{
  "d_expert": 304,
  "activation": "gelu",
  "router_score": "softmax",
  "routed_scale": 7.57,
  "init_std_router": 0.0158,
  "final_lr_fraction": 0.03,
  "batch_tokens": 65536,
  "dataset": "wikipedia_en"
}
Below are experts of layer 7 (counted from 0) of a mixture-of-experts language model. Rows are named router (the router's row for the expert), up (a neuron's input weights, with its number) and show model dimensions 0-63. Each number is 200 + 40 x the weight over its row's rms, rounded and kept within 0 to 999.
After each expert's rows: a language model's description of what the expert responds to. This comes from a sample of Wikipedia text that the model never trained on.

# expert 19
router,216,175,201,181,182,217,213,247,188,186,249,213,180,216,175,212,212,197,262,157,174,206,164,189,147,192,185,114,282,158,229,161,225,186,167,175,187,222,224,136,265,101,179,252,180,248,245,236,227,175,224,195,149,282,200,255,282,252,250,199,180,188,300,200
up0,251,204,194,129,174,191,183,304,221,208,174,190,184,258,163,274,131,194,248,208,243,220,196,148,207,156,236,214,216,189,218,199,186,216,241,263,193,170,203,210,206,150,149,264,202,283,227,128,214,186,250,119,223,251,191,207,160,228,247,265,274,139,259,178
up1,141,196,169,212,133,191,160,139,130,220,236,234,195,144,179,170,185,207,219,239,213,132,211,210,152,265,182,192,220,203,220,138,209,225,184,215,201,264,225,178,170,144,148,257,179,261,151,203,166,219,271,158,256,189,245,173,185,159,204,196,240,221,222,157
up2,181,222,260,160,196,198,179,189,302,155,225,273,258,159,199,189,184,177,210,206,149,246,206,231,213,213,285,239,261,113,229,217,129,215,191,197,228,156,123,160,143,210,172,205,250,161,323,190,193,170,265,235,184,197,192,274,223,232,190,216,190,239,112,189
up3,193,164,258,234,220,278,197,221,252,235,168,193,213,183,146,183,230,212,135,232,204,164,213,228,250,130,117,211,213,184,180,281,180,207,167,216,158,236,173,105,247,142,201,192,181,244,185,215,190,231,213,139,278,167,202,250,159,238,236,223,274,220,234,169
up4,226,251,269,204,152,195,136,245,233,145,147,252,242,196,177,261,214,179,292,248,145,164,232,194,273,127,203,147,207,223,182,202,227,216,142,194,174,194,157,169,223,189,170,179,231,180,201,234,207,134,209,263,204,138,158,170,249,269,112,166,173,244,217,197
up5,155,232,190,137,192,174,170,206,151,200,134,195,259,124,130,113,229,165,187,142,226,218,225,178,163,239,196,205,217,230,140,172,173,167,259,220,206,187,217,167,186,169,213,195,131,174,251,204,212,223,227,181,195,133,215,196,241,269,174,210,267,215,167,209
up6,177,201,239,180,163,180,242,139,208,114,193,239,212,220,176,145,219,274,279,257,272,152,133,222,200,188,232,215,102,197,136,165,127,205,212,193,182,196,197,255,158,218,247,183,164,151,198,243,238,212,202,225,139,158,262,179,251,215,193,231,149,255,243,218
What it handles: Words right after was, is, be or been, such as as, became, become, and passive participles like killed, elevated, selected.

# expert 25
router,207,223,218,184,164,214,215,240,208,119,176,245,237,209,125,295,214,281,220,242,241,175,186,228,159,190,213,212,247,126,188,205,157,200,240,229,205,162,221,188,149,276,170,279,170,233,222,173,154,164,254,177,169,202,164,254,238,179,243,189,207,285,208,197
up0,220,223,144,139,147,199,174,157,175,203,166,176,204,224,149,193,200,241,176,152,210,196,307,243,180,254,192,223,162,163,131,221,208,248,215,191,199,200,204,203,256,181,144,231,210,228,247,144,208,163,240,211,117,197,184,182,190,193,163,176,227,157,211,194
up1,239,206,194,164,271,241,186,261,223,227,169,155,262,216,227,271,160,166,197,252,213,225,276,221,224,201,240,212,232,194,158,237,203,248,157,206,206,234,152,152,188,244,210,166,143,254,181,232,156,205,204,229,203,261,175,182,229,294,147,141,214,163,185,241
up2,177,248,174,200,179,158,214,287,218,205,216,223,264,154,259,239,186,188,161,218,170,140,187,191,269,187,141,184,149,181,103,180,139,148,208,212,185,273,244,177,145,240,203,195,81,170,215,199,152,223,239,290,199,215,207,184,152,196,137,136,214,233,209,168
up3,204,232,243,155,222,191,258,248,214,187,207,173,198,192,265,136,199,192,254,192,223,149,235,183,210,151,212,234,235,198,127,231,200,174,224,189,242,221,235,106,210,211,235,219,176,253,218,221,221,232,245,199,212,167,206,207,197,186,227,272,182,159,193,158
up4,270,215,232,247,222,201,244,200,166,205,213,213,267,232,127,238,223,217,184,206,217,172,167,152,224,207,174,200,154,203,342,218,269,185,125,215,179,223,244,210,161,240,118,201,212,128,238,253,240,238,239,166,222,318,209,267,269,190,173,224,233,190,158,238
up5,226,245,204,210,243,159,218,249,248,202,130,225,241,181,66,171,250,187,250,200,227,213,176,235,191,168,247,142,276,166,291,212,241,173,220,210,196,186,265,220,235,225,224,235,182,253,182,194,210,162,185,166,193,215,175,241,128,172,195,194,222,228,190,173
up6,160,202,226,215,267,178,192,177,229,141,224,232,126,122,232,227,154,254,174,213,235,171,205,254,171,148,183,139,193,204,238,296,149,140,259,286,179,219,259,266,236,207,175,243,195,240,188,238,125,263,182,260,200,98,174,196,203,198,117,203,200,222,202,178
What it handles: Prepositions of, at, in, near and following the in place or institution phrases, plus coordinate marks like °N and ″W.

# expert 10
router,191,203,221,193,149,204,193,207,213,186,206,292,154,90,169,209,171,220,182,102,275,179,116,214,208,170,245,168,219,169,197,162,176,227,213,220,158,97,187,203,134,104,189,199,274,193,169,184,201,163,187,146,214,253,162,247,201,308,214,191,177,199,192,275
up67,177,197,210,210,158,146,207,245,202,172,240,204,161,174,242,152,195,256,209,101,231,243,171,211,266,212,128,156,155,171,234,310,190,154,195,282,262,152,196,199,240,242,217,186,237,210,251,171,197,206,168,239,185,163,181,177,233,243,271,198,252,187,215,223
up68,238,177,181,190,178,234,212,219,179,263,180,204,123,259,183,263,183,206,214,113,248,142,137,226,195,195,215,238,252,196,200,226,218,232,236,200,145,141,104,149,187,287,227,183,176,147,169,214,151,158,105,213,215,197,153,187,158,298,146,225,233,183,248,140
up69,176,190,237,158,129,195,203,194,182,160,194,267,124,212,230,145,171,147,212,163,189,211,160,189,200,205,95,172,174,225,263,155,201,214,201,194,251,162,202,144,153,201,190,176,180,202,167,235,243,280,260,223,197,288,184,179,208,183,197,182,217,274,159,247
up70,189,212,300,256,182,236,229,254,235,187,196,201,172,193,196,270,226,160,209,201,201,165,200,202,246,242,250,141,217,197,101,277,214,192,192,250,158,205,310,227,172,207,194,141,155,217,249,201,204,190,215,169,237,157,180,308,146,225,181,140,79,219,217,176
up71,274,240,212,198,178,176,108,189,175,233,156,209,244,226,201,232,167,195,240,147,217,233,193,93,249,237,232,130,169,171,189,213,285,250,209,229,245,196,189,158,178,162,158,137,219,248,237,153,182,247,174,152,199,183,209,197,212,155,150,204,289,261,240,243
up72,205,229,279,195,205,249,238,180,184,151,181,176,254,202,212,191,219,217,209,156,128,197,292,185,198,141,206,204,162,172,239,203,107,244,230,182,191,207,246,114,167,159,242,169,224,192,212,211,187,231,208,201,170,167,215,277,157,251,241,199,202,176,170,209
up73,221,234,210,217,141,191,212,159,220,185,248,165,159,212,245,270,170,201,230,155,203,168,183,223,192,191,265,268,266,184,222,245,148,220,191,208,225,197,253,254,214,147,209,190,191,211,183,104,248,173,178,189,105,271,201,246,188,190,252,281,182,157,227,167
What it handles: Word pieces inside Spanish, Portuguese, Italian and other European proper names, such as Sant-o, Bon-av-enture, Guadal-up-e, Cé-c-ile.

# expert 11
router,240,173,206,216,210,210,262,203,246,258,239,231,201,250,183,291,184,239,232,145,120,170,170,318,236,221,88,140,160,201,186,198,211,177,126,247,168,244,108,175,178,218,218,230,159,203,156,228,242,200,220,228,163,197,161,209,273,190,201,229,210,207,247,257
up0,212,190,154,222,203,187,203,189,237,171,216,162,214,208,154,175,145,210,141,263,295,167,178,148,289,204,187,238,154,199,203,178,190,155,191,242,252,200,215,289,175,238,137,186,196,201,213,218,190,212,213,197,216,179,183,221,240,251,190,202,174,233,175,223
up1,262,215,207,185,178,189,197,188,264,173,233,203,219,163,185,202,161,265,152,203,215,223,167,216,227,201,136,166,190,225,153,253,166,261,215,198,184,235,123,191,163,264,221,210,241,150,276,204,185,205,183,211,162,197,186,197,143,205,165,200,227,165,235,201
up2,155,171,168,175,207,161,206,212,258,248,198,247,185,266,203,205,221,245,273,154,220,206,222,277,177,165,231,198,224,123,239,178,188,146,206,180,219,220,249,179,222,246,248,255,212,264,208,296,186,252,207,206,211,115,205,146,253,193,170,227,213,231,236,201
up3,188,206,135,196,197,191,253,127,241,269,104,261,245,240,196,148,173,224,140,130,167,214,249,190,186,142,165,212,202,191,275,210,190,197,159,243,230,170,205,217,194,185,247,210,183,194,144,252,201,190,159,154,224,144,212,215,225,215,209,190,237,219,202,219
up4,198,188,250,225,158,205,191,219,212,284,229,183,235,226,178,177,221,209,145,193,177,182,236,205,182,117,125,222,146,239,236,253,251,178,207,193,248,181,211,230,244,209,188,262,194,199,123,182,210,105,272,218,245,180,289,141,170,219,238,192,251,211,204,216
up5,159,198,229,171,252,235,230,186,237,220,204,272,221,188,195,180,152,198,173,216,192,271,160,243,200,152,224,203,252,220,135,261,158,210,221,129,150,239,235,204,232,227,156,181,211,264,235,204,214,227,258,163,154,157,219,237,180,176,141,222,239,215,130,212
up6,202,190,193,222,227,209,253,283,227,232,179,272,139,192,238,226,158,202,163,216,241,265,234,112,294,127,174,114,194,260,172,148,157,198,150,203,222,254,251,126,157,187,217,203,130,285,246,239,131,230,191,222,189,232,187,195,163,251,218,190,221,153,207,234
What it handles: Determiners opening a noun phrase, above all a and an, also one, some, several, another, as in one of only a few.

# expert 8
router,178,192,243,234,163,155,226,213,227,172,150,182,143,185,238,202,228,224,212,175,238,163,121,217,113,202,152,152,208,189,201,194,156,235,106,223,198,199,149,211,164,143,246,225,222,208,272,208,218,145,229,149,208,216,209,181,187,234,208,197,175,275,243,235
up67,113,176,282,260,199,194,309,264,197,200,132,218,228,113,233,171,161,256,240,218,193,230,215,228,193,271,186,229,215,191,270,184,232,203,109,278,159,242,193,144,167,200,175,173,191,177,199,161,140,125,224,239,190,261,180,193,180,227,206,239,130,196,178,188
up68,204,202,186,215,240,181,214,197,231,289,243,192,258,174,184,224,222,237,185,229,186,188,194,212,244,253,212,149,225,203,101,204,197,199,199,149,202,128,164,232,197,250,192,202,215,217,216,213,260,283,227,244,274,238,200,135,230,245,158,285,236,240,141,207
up69,185,258,148,154,233,207,222,223,249,231,261,301,254,257,238,205,231,178,208,208,212,227,184,200,184,195,261,227,158,121,157,171,156,191,214,171,174,242,161,145,185,187,203,257,253,156,222,223,213,188,292,166,173,187,185,240,183,214,233,206,153,284,244,184
up70,218,261,161,192,203,156,153,261,188,238,254,228,219,194,261,131,274,172,202,237,210,155,207,219,159,179,235,204,168,156,231,207,190,202,191,195,211,249,201,239,206,194,230,242,321,176,275,141,155,125,242,169,190,216,185,187,269,198,215,188,136,164,196,247
up71,215,256,199,162,238,217,206,213,178,171,185,217,283,254,223,227,269,224,117,258,305,202,148,229,193,221,212,185,230,203,215,193,239,169,168,225,202,204,120,159,172,220,224,205,143,197,248,229,227,165,177,238,241,137,164,207,258,221,173,153,174,160,186,213
up72,178,192,234,260,175,209,174,166,209,101,190,97,222,184,172,204,172,105,280,184,160,217,214,193,248,271,275,260,218,199,270,221,204,244,247,227,330,181,256,205,205,239,209,173,174,162,206,226,293,227,184,235,161,183,185,186,224,228,195,158,250,211,212,194
up73,221,235,260,164,126,162,239,167,237,224,240,161,209,258,241,223,139,207,220,190,228,244,179,267,224,206,256,208,210,135,133,207,186,263,213,245,157,191,198,109,165,221,218,205,200,148,239,196,184,236,256,249,220,269,275,229,192,138,186,183,222,323,198,229
What it handles: Short letter fragments inside words, especially the n of couldn't and didn't, plus name and word pieces like Husayn, Quaternary, Smart.

# expert 17
router,193,232,251,291,166,229,208,273,248,247,198,203,231,240,189,222,184,212,170,215,211,178,207,199,212,314,162,161,199,191,164,191,216,156,242,170,173,233,169,220,231,234,172,210,215,210,175,113,211,185,159,197,202,240,199,233,203,160,97,215,161,220,237,257
up67,208,277,257,240,260,217,150,174,222,229,138,175,171,220,203,173,224,282,304,181,194,236,207,153,125,221,148,205,168,196,230,143,109,159,181,249,158,221,149,191,198,215,211,220,215,231,222,183,218,197,254,201,145,159,161,210,120,208,188,209,169,189,256,199
up68,201,196,242,81,237,221,287,261,274,220,218,229,207,229,182,153,215,238,189,275,183,152,143,144,174,145,194,221,246,255,123,193,257,200,186,187,170,177,145,123,222,231,188,221,199,195,186,294,208,181,159,133,190,147,203,195,215,197,156,140,219,213,220,217
up69,125,180,218,251,146,132,214,229,279,210,223,305,240,173,159,221,191,249,151,206,145,177,147,171,242,173,237,156,201,93,259,210,193,179,168,241,249,254,181,255,130,181,224,321,265,206,140,240,158,184,175,234,194,210,182,212,164,171,151,175,181,164,254,233
up70,207,156,172,173,201,230,248,214,171,198,191,202,251,198,196,181,173,209,73,218,200,191,181,189,130,191,154,235,175,197,279,199,228,168,228,237,190,209,203,169,212,142,256,149,192,219,182,234,217,141,202,134,161,259,162,272,145,175,209,188,101,148,185,246
up71,205,176,247,162,224,216,269,234,147,237,212,277,185,102,220,189,254,261,206,164,205,174,281,243,167,228,137,160,215,174,150,221,227,178,139,235,223,165,251,199,210,142,120,217,132,223,225,158,256,265,143,162,197,174,123,154,260,261,196,227,230,207,208,198
up72,221,217,212,226,214,241,231,283,212,159,159,206,209,152,243,171,189,159,135,151,223,135,160,186,231,250,225,143,230,171,257,193,221,174,187,178,194,215,154,192,194,219,210,226,217,146,144,187,219,215,123,296,121,204,219,220,251,202,199,207,177,155,100,154
up73,198,235,131,153,197,241,266,231,245,240,202,236,209,176,262,149,200,204,205,151,270,113,171,158,182,177,112,218,228,165,262,212,184,192,197,150,208,242,140,232,192,220,188,200,144,217,229,192,186,222,138,167,199,204,237,209,170,188,210,243,181,224,231,157
What it handles: Subject pronouns starting a clause, such as he, she, it, they, who, often after that or when; also stray he- word pieces.